From a checkpoint of a small mixture-of-experts model trained on Wikipedia: vocabulary 4096.
Below are experts of layer 5 (counted from 0) of a mixture-of-experts language model. Rows are named router (the router's row for the expert), down (a neuron's output weights, with its number) and show model dimensions 0-223. Each number is 500 + 50 x the weight over its row's rms, rounded and kept within 0 to 999. Numbers have three digits each.
Before each expert's rows: a language model's description of what the expert responds to. This comes from a sample of Wikipedia text that the model never trained on.

# expert 42
It responds to: Adverbs and negation. Adverbs, intensifiers and negation after forms of be or a subject, such as not, very, well, never, still, more, quite.
router:408533616509486581478435552569460451540577516406530568507539471491488550573487550514520536483483529515550331439592496571447470556469483439430445532444588501549467435500474490503508497417424474468572506460443434455511514479515554459407511541549510548548462445481502499631500445492515551492486569498532548429543435455439455453476420492487484472445498510507447584550518431492484509518450520543392469469512416432564468556453489466581479455551467522444482496567470454494611519560466511573517533420453529430461449452481531578475520454479482508605502551524550444613520530505472534513545426528537523597504597479432473540573503592516574522528420463577516509522523481461580555550536
down4:535435562429454607437485469414557507483468432485443490545543510508502515565482582553508618419509551446447409520521461541421567454543552432404439543506509453553480466560479423519504424565516444417505510508450538471457504500511529467617521580509500565561444444489477565536504466519515457560449424545566552492429418402512570440478517542475465488476434486466592513466468490440550467520458426441446453482475516472570559394551455503402555467452457492467599478446448527488481452446482366530431562508501455421512449500493526538514484502475492472489522449487458498487486544385472442455562553436505523585525465501575424535473482487511538561547355572487572492561462508478474474465564
down5:494488512613558523489444434433509490544492469463459434579525444439436540512527492476474473497581554548495469522491555555594468496494466489456498517526424471503467536541496481504534486542524606431596556479437531495494562500543526379548530513506520497497483588498498552478450523337426563541489523583431566564533595498538415424518506485413450459466515527519503493431497548454408547599534457517455505535589504424580469511443532524555445484532494439505488544427390484615562517504471528514371437440469524558522510392488442453503486437450506475535450524472519515489539486444502491510425505419510460393506566526489492401505503510479584475488420461508421406566609583487483437474478
down6:468534473522568452506494489547476495445479509555511381511447532555494478535501378474497555582421558553477452482436526421479485501519587423527443483584466576509476516449536473511512433536505500575444443520441445527515469447462572563549461557554458451433484457441486462408577491453598472521564413504544449553433410529585428501559447593499470532403542549450438528463486513514437491510570534444536450574547502527534491483580575601555552545478550491436510436481629498529450521462529420608522509443493499419527503567532567516469483464390479562413524422419447453489425543526440500474558563537497571485532461437445513461503500454603447477521426496575477533516466549534483482538499
down7:423559484391422491555454449484423621504518557468559498540431491530496527527462540394501541475529544539585433498481468496527575495482513487585480540570490477430520519531503515572489445432530445522532515494568416384496415479480479400495465523477459518496460430547443490502503544551484544463520490478475497472473486409334573539559485480488497513565545510440499491565522549432485504547481477519566486505533519545555386590537496509502527508546447493454525507476527590521475506506471497435436439506489429569514573551505601429587384627577584494445590490508574478455552564548494507551467546540601472486419485507469466438499530482497599495380464448490472606576531550484498465494494
down8:456557484488436444504442508532495450499538465532493555465469452455505490541527488549521435493505421454573539533499526603373571527524478454546557480533636385490460521495429413471458461446547488549539494550472441515521441580495590608474535523568410466469460628534430444586570494552471559535534489489475523494589603461519496483482444471485490462582569510377574466474461507475382526558567459577507494483483550558555530540528464405534515500516501533579472502467485537489603503587517474488500478572432481572572548431558509661516503485525563574546441518526536499421536516517498520485464501516556483494402454512489443548550503501415548475487505535483486529492483522572588525547429
down9:511492487501507530457535466565477560567510464546596507440567449529515471475521437489505423539486539520509410504491477472471400481450493582521406513470537432363505547455492507513400508484497554556516459571519463579468557563448527476511458479551436477449452541517554456564572438555557570680406549449499549408587450424538543518462520476489463473488575434467555494458510505523529541548546405473487516501504580390432505489510345553555411430484558529474447468530488457568469541588547416503533489482481565527438402471555451412483548516505522509483471566508534520418539566492467459523521476489539509564475478527477452507513564500466595475403552401519459441444471468469535452503469
down10:580539521585601503419451539531485511510473424483538555425480544522463564459396443535489519561477496483440473507611550626522457454464510467543501457567473469502636476545546550516462529531531509462526443482397529503504533472524563500518561541593494559508463557480439513439547552520461563454644564565604451486477573515627489406533454512429485496543582503501580428481474551528540602505465443571448575428477482527482537512549506471477531398464579536441545455483491528538482545457427537441543523418557528509505427484556491577553519476482524449379549558487446504472505532450474462449443420571504390520489456533548551451525455476574486515516483531531462571540520455557485507477509
down11:457515456425523522541503480522425518528489521515481471441533461414479547438473504361541591493535447548526485447550541528498387526520490491501566489484604480563439516534482472419378520546569419481518432450541588483498464519511360445550500565543476533461463495570554487469502488492455455587492453489471512506520397492484430508462488580468424534523356490493578518533524488494457529426489504603498567416516522537561489471442486438490446519458440530476510566511492506501523469513483518538467525484586512560473437440502606635530577482458516542506598520475590418542533527568486572467526456398532471581517514574449466568541443560522551570451415543509542575588460450489462480574496
down12:536493505521580391531553385470552545518496493588506445455467549475502507521531539430523469528451433451508511571464533524446531444551506573529534510535472540417549439438500491495422462535565401508536521467492470410486513444556522491488580415494496535463445464493556476438497542471499403620472501528505489510520506492596567544530585540428532539461486472467581446548560529529606528413523541471478422510489448535500448535563393496520439485565654467526506451504421615451517574457546402438493540568502470502546635489582509487459444557495550606538499531557501424406465498537500554542472550463606535471480412417441456499527556457477457470499502437477509500568529499472558504538525
down13:482494534430507444437468510520503516498479597506456525480420410511505498532577604422447485537549453495431452526540422556487562475452483567508534533532552505480543456557524495540504412419516502483529549482597593469549512548499565461468450482434638533532483522421486471587532528479569467526489459474549462506592529467596597506542494535383473558447500559457552529407433463467437440451417485490503509503319509539412457561492524452466527424457440450505467468461486447468493492557354470507499488589545460497522503484585493458436479463532516575569481556527573522554570518449418493510494457497479516427441509458521448462568490501459444384485535470461463466477635526473508484523473
down14:528430527508594488566623537468448596455511496547512510475403482430416520469533497402579634493433505449580534507508547363502455412391487554481494487390540565518496509467631585528448428472511455536467531592486435479465493462530557478539507495482515476481640467510521532517512469540530494567488519490469484541447452595433544548507428558492544519528433455525503462590498527546462520454498454505510450449517429425493428510478493512431421460428442495535623456479520454489514524435458481475534506610498474479472432500476502553472543537534569499448518504572431479534550426540566522420501596523521508476549391573486530475445544546503472528502487555601459545550503464488449538449471
down15:544610499516432467470438513561441576490458426485452529450591520535549448540514475444634562501474515430550510514500484481373523582504532515485536477491487497456455477581531390471466522433511686498562405539515555488536475436454557508535492556488485530477489574513506536451496476369417611497482529582481485551522482491393464457472424484491545505497509530467471564547532430490433489536564514517494519465496466500522474476505411472617450524525499428409509482472439452520518543555493491514448444591462611533474577421531602482498464546470469507479582497496479572369520516518454522404518454469568529526478498510403449534538405462480540474520484538476467474407492495450461488478587
down16:553512461562532493479485534522522454478468541520455482494580470477438563470592430539544486417484508501493533504545492498539452562444541456454517512408421530495475556507520525442378531564487384488506540527607472521527458376540548493489504527565438533480430568495525484463498427605408430476575507455514587489481521507545494443469428388534497444449482537463493566511542404435593546511409478452487593511515520549493541520485490595483435489505502388518612515454541474571512514534567497499396528476450591487572513472470558576435547449486543495432452527515555592454489544371487476482444509510482457537506593526478442488444527510516466572499450559455375482513571451522524440411558
down17:554508500497463528433511533543491478472460499541633561433530411534507451499554529410611429371457568561584498487443550525517484511540506440579589492547383476508457554543437495543523547516462561496516575432486535475514455560534464477432456432540572479529564520569470456423491427476526473472484414526554519472438582520452458552572507463428595523481517548414480524484525454438507454506497549492515477502509483458479411583528548559561509478493484410644533453511566484527473554513554409458617537435451454548434599514517444477596518556458481478478419459510416442525521455489543448548495484565545540512461535501450537602522501438444466464525439563458470420547535486477449440495504
down18:498557440543574392450439534506497485567527455496474549490452466557507540555488460512402450480525520550468492549531572520446447507469429482607558580564530448499471401451559586432481472588544545537533463469490462445549523518524506537585547572517540454501510505520598493495420420467464540520465487509517456549535457456499484446496535557433463483517529631471480611526435447392517543484523398477478573478584447478471505443459500540564462523459431558448474494488462352528538472503529457527432453428456526472466457502548443500534417421464537498527439472477488532461538508520526525537514393538505547555429429497586492549426614448489506558550476469511509574496552516519481588321464
down19:552533484469487513560491593455612534421586488491465450595513475588510574514478511511488421555449500629476473506443537502516478561527556510493496476449402529561534556424542516552524535540451565502506496590458509503424509469484473472515485460550417526520533544540603540473507523500487488485522450540487541449478488443420492356540503399518520434578576504464449507565544441527570480527440469522418655550489579535564589505535563519442513523470485564440619502416550573522432501461462484485511493494479432524503421561545461383504485575513454436448502410511517551525475498548498481476487484564458449592566441510534504516484437598541436457459470512551463513528415431572517561426530
down20:498394472504536532515484491552431541499604466493532493464520483564421505527471540474470444408514479602435551464429410409476451417589442473439569564553590485404542503582518437534482551463461500540507422527568505491461529540566492511473561434506511532447602491443522458509552519445503521577527441478429492523514479422550525468502525607446515546477518606459544496529504422477566440592481533477533420444510478561547434472603529538571492439510586487436464497454487470508569507545561493506498512596507420547545499470449508492492522451449474458392489495514497430577446431496511465541537503430515466446544556384460392498494474504424467604592574532493592446504547475493506424556490
down21:495482532466444509487494559509500525526573534470495457485381565474491543424485362599480523510551566517502405445410456491523535514420447458447445536515454524437480460530557484410462508491440449525524488596519517491467409541480486452462650521409480577457594535445503512488442540511546524465489494618473551508550462441449521510618423524465523487490490509402474542519535488475522508510452519442574486523480492442418526601492462485503477517495452523319495448566565479530463523540577555494516556582557428536590492505569479504540503540501476539489557476530578517537470557605459489468580410441450467533507497493474568458510540587563507490541542509474630552501512564505609481509501
down22:433507441478401517481507501547431559490479530492562456571537560505478433440501466600483483427520538519526461415459492493567535416601481485579493518480456461481534490406559582542394569499452461534431492463570492536520469624491416519502532477508555450499411465420523414551526535427538538550474474526436488533475480489442580522456460509467575481531525485481416511546520532528502483539460553502474475511416546504439458532464606512606490528451558482469387529524475470417504511583547460560498477491559490553498575529455465481491503451523570510539566493575521572421410437514468504587413456515589598527536455489463440451482578604487517469485443602530496448503436627414519521435536
down23:517524615530567460541374508489469515517511515434524470453414463556435492484495474485503442454523450457459496531484471488558464456508494530506548447435567451525596546583412477475563599486527500494526561478560516520595501531428463581514597459512512522493513473497524447589593529518499560596504478551476479514587518475479526466486575465443502434587490534453418621532490562602477422584583568542461570539591440567448552471446505546544444543454465509475579524600469570471432455495490440497529463532438457534494463471440455516416495434576429505583591449515477571576506492476558541476514479567488611545498498541409512424573426522476500514511491566431456466491445472548555470494444

# expert 8
It responds to: Infinitive to, verbs. Infinitive "to" after verbs like came or asked, and the verb that follows it or a modal, such as would, began, play, find.
router:484559496503446405441508480538495459433559453439452568543461437545490474577540584528467472493491540535464531431493534574428464495457455403459500522487438528461506531488578555467421482453480501516509459543382469503532496429538547404514522385527576508459501543613456428443481513549448523560528488575528416455465540447535553529562470517500545430515585481527477393516587439474457495465499574548433488480574522545488561535387580451495493490523510482483506505412473544547563542477432537428583507521451463560577499416459373415457469447463528515546531504573477466482532537488439548482536565543509445422491558474485432587455544581494531502415418427558465586448542451489581570510530
down4:443483534516427398427542486410464534462534480480467658559547476486390417556585510434489416545528479456427559500487514494476505491419494517513410485425517597443567494627578494485530577506580597576546614509487475540539505534531530582527516490562461386559562461488591522485503531497550519499408500488492515510489458484555522451581496438553528543587459527487431468497522461539456532506600566558486525499491463493459508542504451444548521506571601554454462480533535583597549442509509547507475522505594550559550459419536413543514500543495517468424481525492566548582453518517463464520522582541602554502493501485492536518511601480533575478506471463590499485539589541509483450477476
down5:579403529542439466587479546525509447451547526526501530526458492562429520473516432488428557451580497458443517433485509497482548454539556457487546618469520449530522452563535430428561500454530569439501497553522552438416471496469481445520500494420524380513463498396543529456424511496547532543564535464450457542454580408542427544470525462487525545630541444530441622488472488439413505605554488473619557493413521589561455506521529447532427443498545464566508490456438552582549402479532513552530524515482538477559487443539409462464400401425512473538530593503515589491460464450486471458416510564531550417475523494444543479499459478494460580508473490489472518550490545506504580520505
down6:458559428564528463501413569435499539418514547515603571505454533472544504602480529380510518531542571427539516414504527528506473550496482604511484447441550484516518429498479547476500616550513469513519517625462549439511526491462515519519470543437520545562437505492474400486509521493468507577593516586448495525457565591511570497460449576496424532508568506399529494494452558544558467436529435537444492474487594469479460534505505551478488542494540509468518481514413536445557492454504432442502543593416513452538538457657523487457513625541433510474483496530522575457446474542480513441447546560520551588494558593435473499532470469483524428510502414543481541546594590527452594542566
down7:588525470517634391580524518443504450429401514542393506483456398654524453537461539468413522446538517468514591525471516524473529473455586484520485447489451429514507503521530536501420367405543488443536404487506426442496465393494499514486508587486501549418395569514586534416504474524476459549444523573517503524473438522525498483503453502477480470441497538525480506484512560543512453415490407443608453468543463482441602555509514454516515496373452486512523481488469502540449585510492562569474437483466529506479497566480544458490416497462471570568486529425479535434555526404463592465510431539447491550519537531457556556543535497504535501422453563486469583544549485491486518460458
down8:532524422448501566491461531408520510485538556488531574508397497412582502469499475401433552428566442452523496393550517443532464514432527483436488488497506471456460556437572518615380488460509488504472517537514470522502581527539443632491382527485516570469427533610502472536437578541414606536448587482422466479524455480475575611475428479492440548597473473534449523468450507569464511353513530508478528502521535528485515512413497513472491489445495504536479546507457492485463432542496494530493565402553597567541516449588506522468386520517497456445540512488470560470538471436442474481449525411393448542514542543555435486456453505488447556499481520560491504545540534557460463522556
down9:460448565505420396488458489464441479499505520405580425458507539554506551526455514579558514474535505532558404472480423437425560449580541477497554408418430468548462488522511502469462537485446485524484472481442432546453430497494460458427491507548414519523506481450515532458505460515400528440502506542425510498563436457580478473496519540529522601481443509468495475417554496509468554541548404439450466489576485511449504496558570544465468397519490415400512562493489556434399527517487524584482568420496532513468479480461467598519415558457576539411584521435591453431439444541520458566472525507453422401446525501493580493539431514548438467511445538569498579513388551465539568446474
down10:495515487418509552388514451626482444524524582461509528434449483526431414539580586540600472491552520524495483439512475499470449449448542514467523477511443505427628547441544562474468460498518620558466541564469541550497478559456396483461450500430505440492423501517522484534560460430485454601531476554398521510526538464558513516625463435503546540455422443479549482465485467475514528543634524450479520561462499522462508426418467532538541469504561485499517523487489471608577469485435526521489461497456414548544540387428411481494443470446535492428448461438511519449481606485564463497498525560528545460542548465383425557568557474460484581443498528470482496484560470579500428487485
down11:528592570516486518591495439472513465513534487549568428561473580576507538481465458565464466458450497507426596529533478541495538504428540489438495547593560443492487512533439446526540500518521465541605485491560500517446465471455472566516538482571462458530531438422568604482442453492556545512443504516500430502584470490519409554496500457548502500519465491565575457426514535580530440491510571470553512553462564557454554359607449457504447454523460493555576517511576532488532511446462489331505468485445488452425512534441419495483503477566519636530480521494557580526526434505609505518557471549530511511498534546560539399481470532569461464546554410538499482484420566540458593486389
down12:555496484463441543473601544512578534494433471486569554408494535560510486522517501490455500484598541552416525454437556541566517536538522493479566516440457415512483336466480510548516566493584602581564454488577530487518435522496577402535516435464453509484490520579482560531547576627498549532504541478486468413518528401488501490536494516514545472514489557603540520600567535481457407543513437558545545446554470437512562483532591458523539542503431541537564425512471516605573422539586585553567550503482530492471426425498483494527454447483540544470534473613572484544513448575519478505480492508445482514532449562413481443476550541400490509524485526466520531445557495555587439469503
down13:543445470535532487499533469457503500553515472468492497471444492568523445476436538567518410504449437374441463573462455469569521534473565494451596525552562453526542495521484573587539457525504521375445548501495425519519566401473556493598495527518476526416526585472467439550410519532583589555516485517450436491505482395551489575423484566547475407499489441457531560556492508506512593474446529466392447490446432459460559501442461470584509487456502526449476503530477567482462492480474490466457444604404487470538510565582483383491477530508531457540570525507549610518496507511558493484609546594375586532558479513531548540430569484605520466519564494544505537426474480525475516474547
down14:413476365522607550530494491476464450536522381471453537579552462451425489454507439535566501478591518555495503402536475397502542468462446515485522442552451552499530495558547498502586520542498523415443458465537422478416460513539510476479537503474483488437499522519494478550534509539574544461547515468476473550471527537487527420502524423487603476468475433571471452510564474527616485534458494606455555490443433537548611500456500600399513496498449469499484510465365480591490504432530470519500479500546489484571589454450506621451585486448395527502456551483524515512533546541383496396507498537463411482534544459559494497434561515573414493564545486450471517494475549470489374525511
down15:504604419473509517485536519543449483507502487479480473508479457550437498604584550487426520513503466542487503480456422554564524498525531513542499544544536461486525570457443567499507507514503642503505493580450456468509582547540484484558465455482498548509580495522566405636524545524428574512586488457514507448544626439510558472418472542565478532517522561508610497485438423455462498535510522476437433531518506457531558389393534528530570489483503588516569529525504460587545410463409536474506413434525472549551527366501453498540554564576517390599489556445456541491503537525494434448502518456566531472506514485461432439517560486497523580465532363515538530537501472451457524612469
down16:485480517592462488431493463531510462511512528528529578499563535510495470450482538558567504579511558520500609529484460583521469527638472565465478481432472437522486535501593599477468487488519488543554466425628438503584454613509525530458512530472377439606424585510530531455407480515490481560551556532479532460456437502513494493409400606557460490493451481467490448460522499520426577469533435549497493460520576480477507496471586517520575453484450561494513409457523473493627562597574495402514449474479541572540520494431604497539435455517433458504473476438550499470529496534457531529475465486527471554543527519474489461418518550525523485478469417554582470501470423515513393510372
down17:569458414633397508430563495511511515505473542476499528470440436551508583520577442547477504525435573509424551373458597525556443643540508437496455520499524516465480484577478414505430532560502599589475536491473485564546549515516503382498446463507551476511522489392486492462498541557494533506501563514452491529526549524467454450496522536511466526562547505474415534512495503520459406438526574614483538534565434501477456572424486434547533512504521512507448517510470410660557444518541513507500462501536463604431486479514432502518460487511548408521455442532513500577423563454495585525500404443550515495548483549558512545506598549458445479515396452505500525503569447492472543431458
down18:484518426515567614471410564544492461520561489460584522609503500418417522518561508552517474564512417467559400433528597443448562539452548501535452482491525646540510553495504487501491509448423672443499533460453512472399467472451457540577534471440464524558503432478496433399556458512486443591552533577523533563520516520468492429506442545426514454466391573480477538599460543484460562511523545561482453446505481578524487576398506522493425487535580460472559466436481554520424545529529488522452502545553531468572411431476461485547488481467507498460487506544439519472516452543449432509485486537532538493480499558497573464454516422514514442463561588564445500505420546534504425540496
down19:464595480496507553508476554497502521567551463377553439478457492464556517441402498489526402461495469498535459624505450442541488421567405542453418476537483428471472492493582538448489483504484441528552528458621428492460537428493512444514488445491557468580518573445549464495517392421540505527415497579583484547460503430500415487502480545492519480452402487562542606409466438467516515469494500548527468457485477445525509460565428506580480486349548482417469544523494416522557526606523451523514424453495617595508488514494468573520430477518485508485422521498502601479515496534470605568516541537481576507482618496580519497549513476449490562577530465497505518474529561541521472552488
down20:466435577557434607497541473452517415543429480463435628436506492449510496482529502498510506468542442470524621420464474411550471467540508524532473472354523498526510483467524490472503531507484465587451519454371508503484527493497570443499534427462509458523483497545482510552477534507508575515516559505558585491526514505565495457435508415531453520571449399447446438615563519464496475493418552515479406474531508473475398513437514454507518417432602517458458550444468558446613425458531501598498509543473539474519461378406568493543482535564586458453499455546397471412421489492425461462527539554476534516508498487529507485520516495499543540551496431384502595575494471505482503594488
down21:481568518515518368513511504537517490450506562507445471547480445501411471450461497446476548482496523440494505460528488533388507547521441515559354487443551455381455466488477431465490468489469506446459423620436545516497502421543495493446476558451474552460449494536538520477512493499500508344457447540455488496496512460498488505497427411553461407555488566485580445502480498519444497419546502588425486551556567490482447453444504436491548583479432484458530463432415543635535498482451489602496534540587417478617561479423588526570432505453516530405517530468520422544533511490516562488443512474531473469466462505513431531629528521447471579416549545535559529528478466493434536473575
down22:516496532518537438495557530496546567482428485543513566543447507563410529504576412559507491524571518460464435484443552438459439570532634477567440578424544535506526475527551461507425539470560509550531528568443448454458462475520497430465402512534533366470554435447514534437507529508487519459460493522506536610430533508415512474515544425512465550530485577408489446495573565470368396484505557530514486427501450471587505458449503514479535561416513496405490526539494451593537445539474479452524534546521458551473502423548528415577413450512534530480537448480476471518564502431523592608574528500419464440541404489457549435537488491512557535534470546539501519534586506455462554398540
down23:411485487511471567423546437514495542473586493491547470521520508529535506573425447488531419559510523545550493595515520578439448514494522485488553596448569460445574531362497509512509423508534573544537468520455485526536551464473528531570467380551525421555523509503562474540526571538451510552522511425560462545571516451550560551359413420466494457505477513549495525531533522418408495492501452532567570594487461523461435450428390420541568545588553478530511499497402381462559446568453533567499547490504491495583563518565490479482583566515582479530510458505513554473502445610443520501507517488468598528519422484438475490508437465451541496493518435452523501512587481420496472598492

# expert 27
It responds to: Clause subjects and connectors. Pronouns, relative words and adverbs starting a clause before a verb, such as she, it, they, which, and, and eventually or previously after that.
router:538509567584578514471521456482516545487468476494513566536525580534423561498468427532503532540463454461438481527496522559411427501496337404484432516497447548505487649558557468396479489421449602403537463479444572461475556543534509442491554512573474529444536546549576481395432556540560556523611504521533392468467538520543477483523556466500560493572554485555453519548472451438505562585523550539507473431498483525488465565532514501589465537522492498378502404423438548481524557472465528579555554439548473492572477426472488485473551527473491440463515544485528536499456450497381494530473453483523493517516530469536507488466458589546523527591477501597506595513464554486553415532551
down0:454471506491534452475593504445494527581462396440370460541545459471502543484452579520498459502421399547466507548470588443535402540466442538360461444460407578515518575445504580451539446568528546488433511468548543502551542460500525580526464475454428553498514470463569454480471526556481505432492513456460451450413461577482518496459639502433519544483421506528487363483555438501549506479543459503390554482524595458449552531530463529514427474528457489522444504547496585460513547494547411540487472484442521515510491498421430492513546433452468586477510531546480600429470421484389618511549519460502414495592525532581454552474457529493462424475516489503537488497468467513525506491519
down1:484411471587410536404487525501481424542520523517395490527493549513519495514554502483462466393544487520431550486390568467545511530613547492506497574513444527471511508621551514522450541551481684587450477468564494536479476533489440407545548461399514485544525504584473486501491539424408481527504572583499540473514529503540533593424496555380536557569477459446484507462528488487509488527540499431424501551543519489535502526632567573468543535517538509579482565494461533602551530492572479564546486436500525561453524439542499514399499541450551525503486434495484480491507545529595559587530607509467578492513477540560531493533433450445492472567420514433467486511530491537469556455572
down2:499495427457449500497450508531477504542467506539544476500447515466488548539445523515439482437424520529598486514500480488431573524481435518547561437493502515548499431504453495505549605436451516533445558547471384590502526515522501448552571523521450545548419469588554513478552530479573449476592463451511542563510532517496428425592480532448450514500407524481420560459454529451534552584400560464393502476467499619493475558481554516545524425525459449418575621449479509598544464579457436409534524482510471468596495475611524358529565485519578584540485423503502536531473475536495558546489432478500488479458564511534488595495575468454438570547448559509480506496417503517481420573463
down3:505488500588471528557472543482549495503560394520491515488453509547542503378415475563548521485492467457475551525524543435530566559520547439508536490444496497524449479505542515542427442473432539526519546553519328402561521554478436526483517556492409551516455439536460453477470468479539505445529511416509443652443471564525532505492456401463443533496507471571523472371464595507524563466512475556558494435599470518463404545469521582482546501431514531472505520554608471502421506373421497550498489493560518513419492460505515459545544550522593450539438566401523520509597503515508517451478523571519476554405545496568435502570469431527520407515487521502531582509577571455491438530494
down4:471498609544521556420553542529602441528498452460497448529566484566579523535601526565490487475505508435483541491509496546518454646540633508483589451405441441431492512524530530474487450462528545548439469536485565541554433511541536500507502548603588529561495548547493510450481595489516519433494497422465473428453522610437512543512504462445493456448495496488499483485505564494479487462469521475521539534540496460442511607461446578456466489477404578429524480551612516562520578543474488537520575456497513501435469545567493546553475492551494484471447544521492675447493444510451431503512527523523570389496500481543476445547536468562608491434445528468480622561532551500415505409498
down5:478360512613456452538560511483478522522481460453543412519484437562497544432602461500486457488491521554547501480502478474504467528530432616562553508539518507517433488613489479453403550500488571435460482448482488485467469459517482513468511504493470503462423497531565492560443525517514517512506576513538513522454468523529564573448445524517494505473572503411592504558491483521406516522571447578514583503432485488539446501509495382430587473480448562471496575531547487639600567448487542499524517534446413569511527490527564406599513515473544474465557485485441540440512561432524462576528433498595474503540388454515603521539355533589550491464489500507501492546358533556542497464476
down6:554493492408488502503450520537598470524559399537497592532458424468479539416461570433481481514566456528529495480496465522520504534510503471562426397439491515481499527456518502429536498531382412387540574449521502532525462482494456494485482493583495479477520523474425495468562460492503641475522515443484532498516525551545508379536459523523446457448563506476462498481568496481518495477450555574501508442469541486496417531439484478512471520501442497548468475448422386467438364492485573466576572582442413470413492509407459489444544460490511425543443575445552463441477533511514421491556384565422386476488508538463477527559446432565470497600493572443462597602520475542435540479478
down7:485443557556577454489526501585492460504440420522494576457503491480636517513558594543513440498565527399440447589460493527504606522538483526483406455423563448403596491501557565496520511420511523480533552513500375529467475355544507390525510522577458521465521500473532527518423425544543535611524533554521495464544545427518491397555460470486497557536448474468553487473480475481555631557535494513526559580560474420504380556443444474518490502415491520491518480486510462610467540475553487549393542469482531581532531433482488481487592476507511414512488477481483471496487573531423466535534568403583486466461525518541458490543499429521466549537430475464465497495543494491595503509482
down8:472575539466552470556519387449529461474470529516496538463461582491486515485474453537360505449431433426506468558496585439489490472568526521471511507571497448502524473483546486504453556344590447548436369468414589424462478558491372516405541462485424514545541567552527479494495503502459416471517511526460585408423572506438541475535545446422483493490565612508580527436493481533530577572551449546539502418526566499543549507529554512388595441505499583428410555481473419563525602519473475566433471528460562495481484471474477548440482421570444510579485487495490492505542561492474457502498545512531478557534519590482525499577487482538499440513517487514473594463491502510489503493482
down9:499433537495559508499420471434428588467579480585406505421513477426463580540387458449446461490461540545515472429450517502430463534554475496469461542399493458444430429387470451463441519488439540532419553473512494567406549484547440549443496432491496478515519437494511410519574515499499530423448543487515602482451564582512475434576496443374530507468526514499606634535545482480503547468457547511484520531418483469543379402458581492438436466476561389528513554523479508446460531538449559444496453512536449480526420489504547459488487537484480481480457431503516504567469493506491401457477557509450543637457561467486476487492465486503494516503518456527526579578506587500488497404513
down10:464488469558543557403535518474455491456499535587423454566533541458538494525476417533466503506453574559534540516423464516494545464542533559456543466541484607531448522529463596567502504527475451570470392557491590480424518588492516633547527582455478554460486528580457496503521556590547488399491511518521440474450479414490450477426477440545480535440465532601480458538544515548545408491429537492611535536527504523547606419539569524453494503587518579473471525521516480357457473496500501494529473490427576483495549529581490595524478440547491447452553515496545474473541453592468515504487471551428498546505523467460437444449519566545454418449579459627443482522407512476481447544562
down11:537504456452543523498448504509538477479492549585546447492521470452569571411570442412605498506593465577513617473582481466505521454533539573555413619560528536474508505475452480578534480486488538504488514428613498562555467535549486504524504592538554451495420586543518548544518421560484467483524477529432545548489482530447512499519493458483589609449492511599545475427481535544446426493382514447512416545397495431502458570448522508507519435496504478543423525565511546473479457516555466495473479452450499483479497480590565573556478472541567476458582481500575459474455427569620539505493552490587450524543487376422433449453519485489489496452501440503568507495465518554483484555371
down12:563543489583510577573414517379578466494603526510563573559525498532593441582459507484514440523557595451541525513463522498499534461471501439539615488515478410517586514398431551486503475583505502514574433551420552480551540408477577460527509538486512454452456535588524552436490515518461565505495460569482481548634454482574496499517617451604463463495482511479423525460463540490472458495470503520544489513594474473471474365587509512523448510596532482479529426461536600474530507469547446460449462490464522420519560577437472536558469478489555471486468470520534538422500422471560458528405503511450526516461379523518499474532520607559482521488471560502526495417453576493549513461506
down13:453501423501491443532499421486524424516400407479566463471445490440494445468476504483513662466544562530522492507538571466425421487493519512560472577433532561648572470545553393572416544521468481479449463588452455484476479459485482494587486412503465522572486511476491527482521471554509553543508443531558574363541508609472504553549489512492514546518538593518349580515527590618496535524515482530461483485461455520465487550518515447517496577510602592544438477504546568556472457484479554538469461433535532482496446458474463519452412476529428500462494510467495472450522478443533565504534527471543418499483462505530471482474541416436477440449568478529453519433524566456452378512572
down14:525536475476539471479541506491490504451513627486485508501548533444448441444492432527462490462428474465504513529506468518508630522480492450556371607488534459417584421518534461505396519376525562431509517457533594471610483537460450526453461457461488527449446561448451434456490419482492488486467510580436484538463522409483467493462394561416563462484476586481500486492560487568562515447515498487508530451582467479458492510456524547471505555517424470558655342473490481585489566491516455514525446454440482496544479464517512527505556537487521496501544563520501469502420452563503441454444496449569602527506510555450452549502466533463581497465542439437473514553552570545552617598428
down15:450419475540492535498485560531533480464455478489478420444529591520554496410522455510429498493428603505463505524589443551482490476567509510485617501487580534478472544513525387546443490497642545512485429559462567551544483505431476488581535476442541493591410415535508483493502412438462550449498570541492522544465539483557436456580409554639466458514573498513419466527460421455583461490451438487522510447525507547508529511508498522551463514504508520484564473418449441595508425513494540552513534420459572477481509440531498566513540535469510455501480500496583519477505589507532584556425476514485510532514417516581420454441614452427597462561494496610474483416540498580536477452429
down16:496423536474536558482512440527517554533487404398546393453541550547623623565464545496493459531497453609508486513631520461479502471448529510525566405489514461557354394575554501513606525446510473485504552512441467496523423508444504494471488484548371432400490610501458455497435521504501536560391498583478557552441531475442444418516468563452463483451463481502522502519517568554553452452463430476525433494534499500547549469494431553503515444483493558466479516548535496475413494488474517407539534486503424559539612537492504484468571465504462461428442491502531564509466537514453417557437477466477461419441460559481554481475520464481518498503532427560478567519440432399559498500498
down17:482466481400475460530526607453449541443485528562440530579477493495563519456558491558500506511523547452574521503526460531506543456487511438519441564505432502454432524491493524524470489447540390468501475638476436433586444464476593508483478499459492543516492509458445463540519514527367552482420497540436531540515502550440495463504489478456429508446577520400455512431512476487538528508562457441542482533445496499481538482484521552505527509474432534434480444499498477551552412537432460445445437493495522609514503528510557555500428557544424534609459489595604509581540477559584431507573572457489500445506523526473571649372539483471440587425612419499434427504526483427466506457413
down18:441553588376540484599406475519584512532501486425529508450453615491586421469481542469504539508442444470535514554466540559530486457587417574531571342494553458478530585451571506473444465500563367484540483496560524501511571486402503589502506481552520496507467516536469471423447446477533571450541450531436482499446470448462422489482491514502385481515482431506571485485428518500462500446539542423512528510551534505504658524486486418561435474477533460484512527516452475442485500316486525514491441444464531532552501551464441564538479584537623521476473529455522547532549511459535454527450444535402478534442510503411472564490518554502469571482473511518503504505529540558491514518460
down19:511560523535414462543508615483455398551486451515570536596489492524599546491542481495440538418518583467454555420510526436560498495385512525514467486442453524561521384548466441532401483432485572456536544459533517508442512476513521533510383496548506550532426487454470533481551488508668470479512591513465486620442546438408516490457508466442550515530515512491521471525525521497518439486408403532521496567591501519511414510433553495536633474506523489508530465482480528497471514475423432518404476504520550514510513472555587388515481521468556379494492539566505403550438513499458480475527417518499455637467505460515505476402457477478511439500453489511458435512488501523458487597450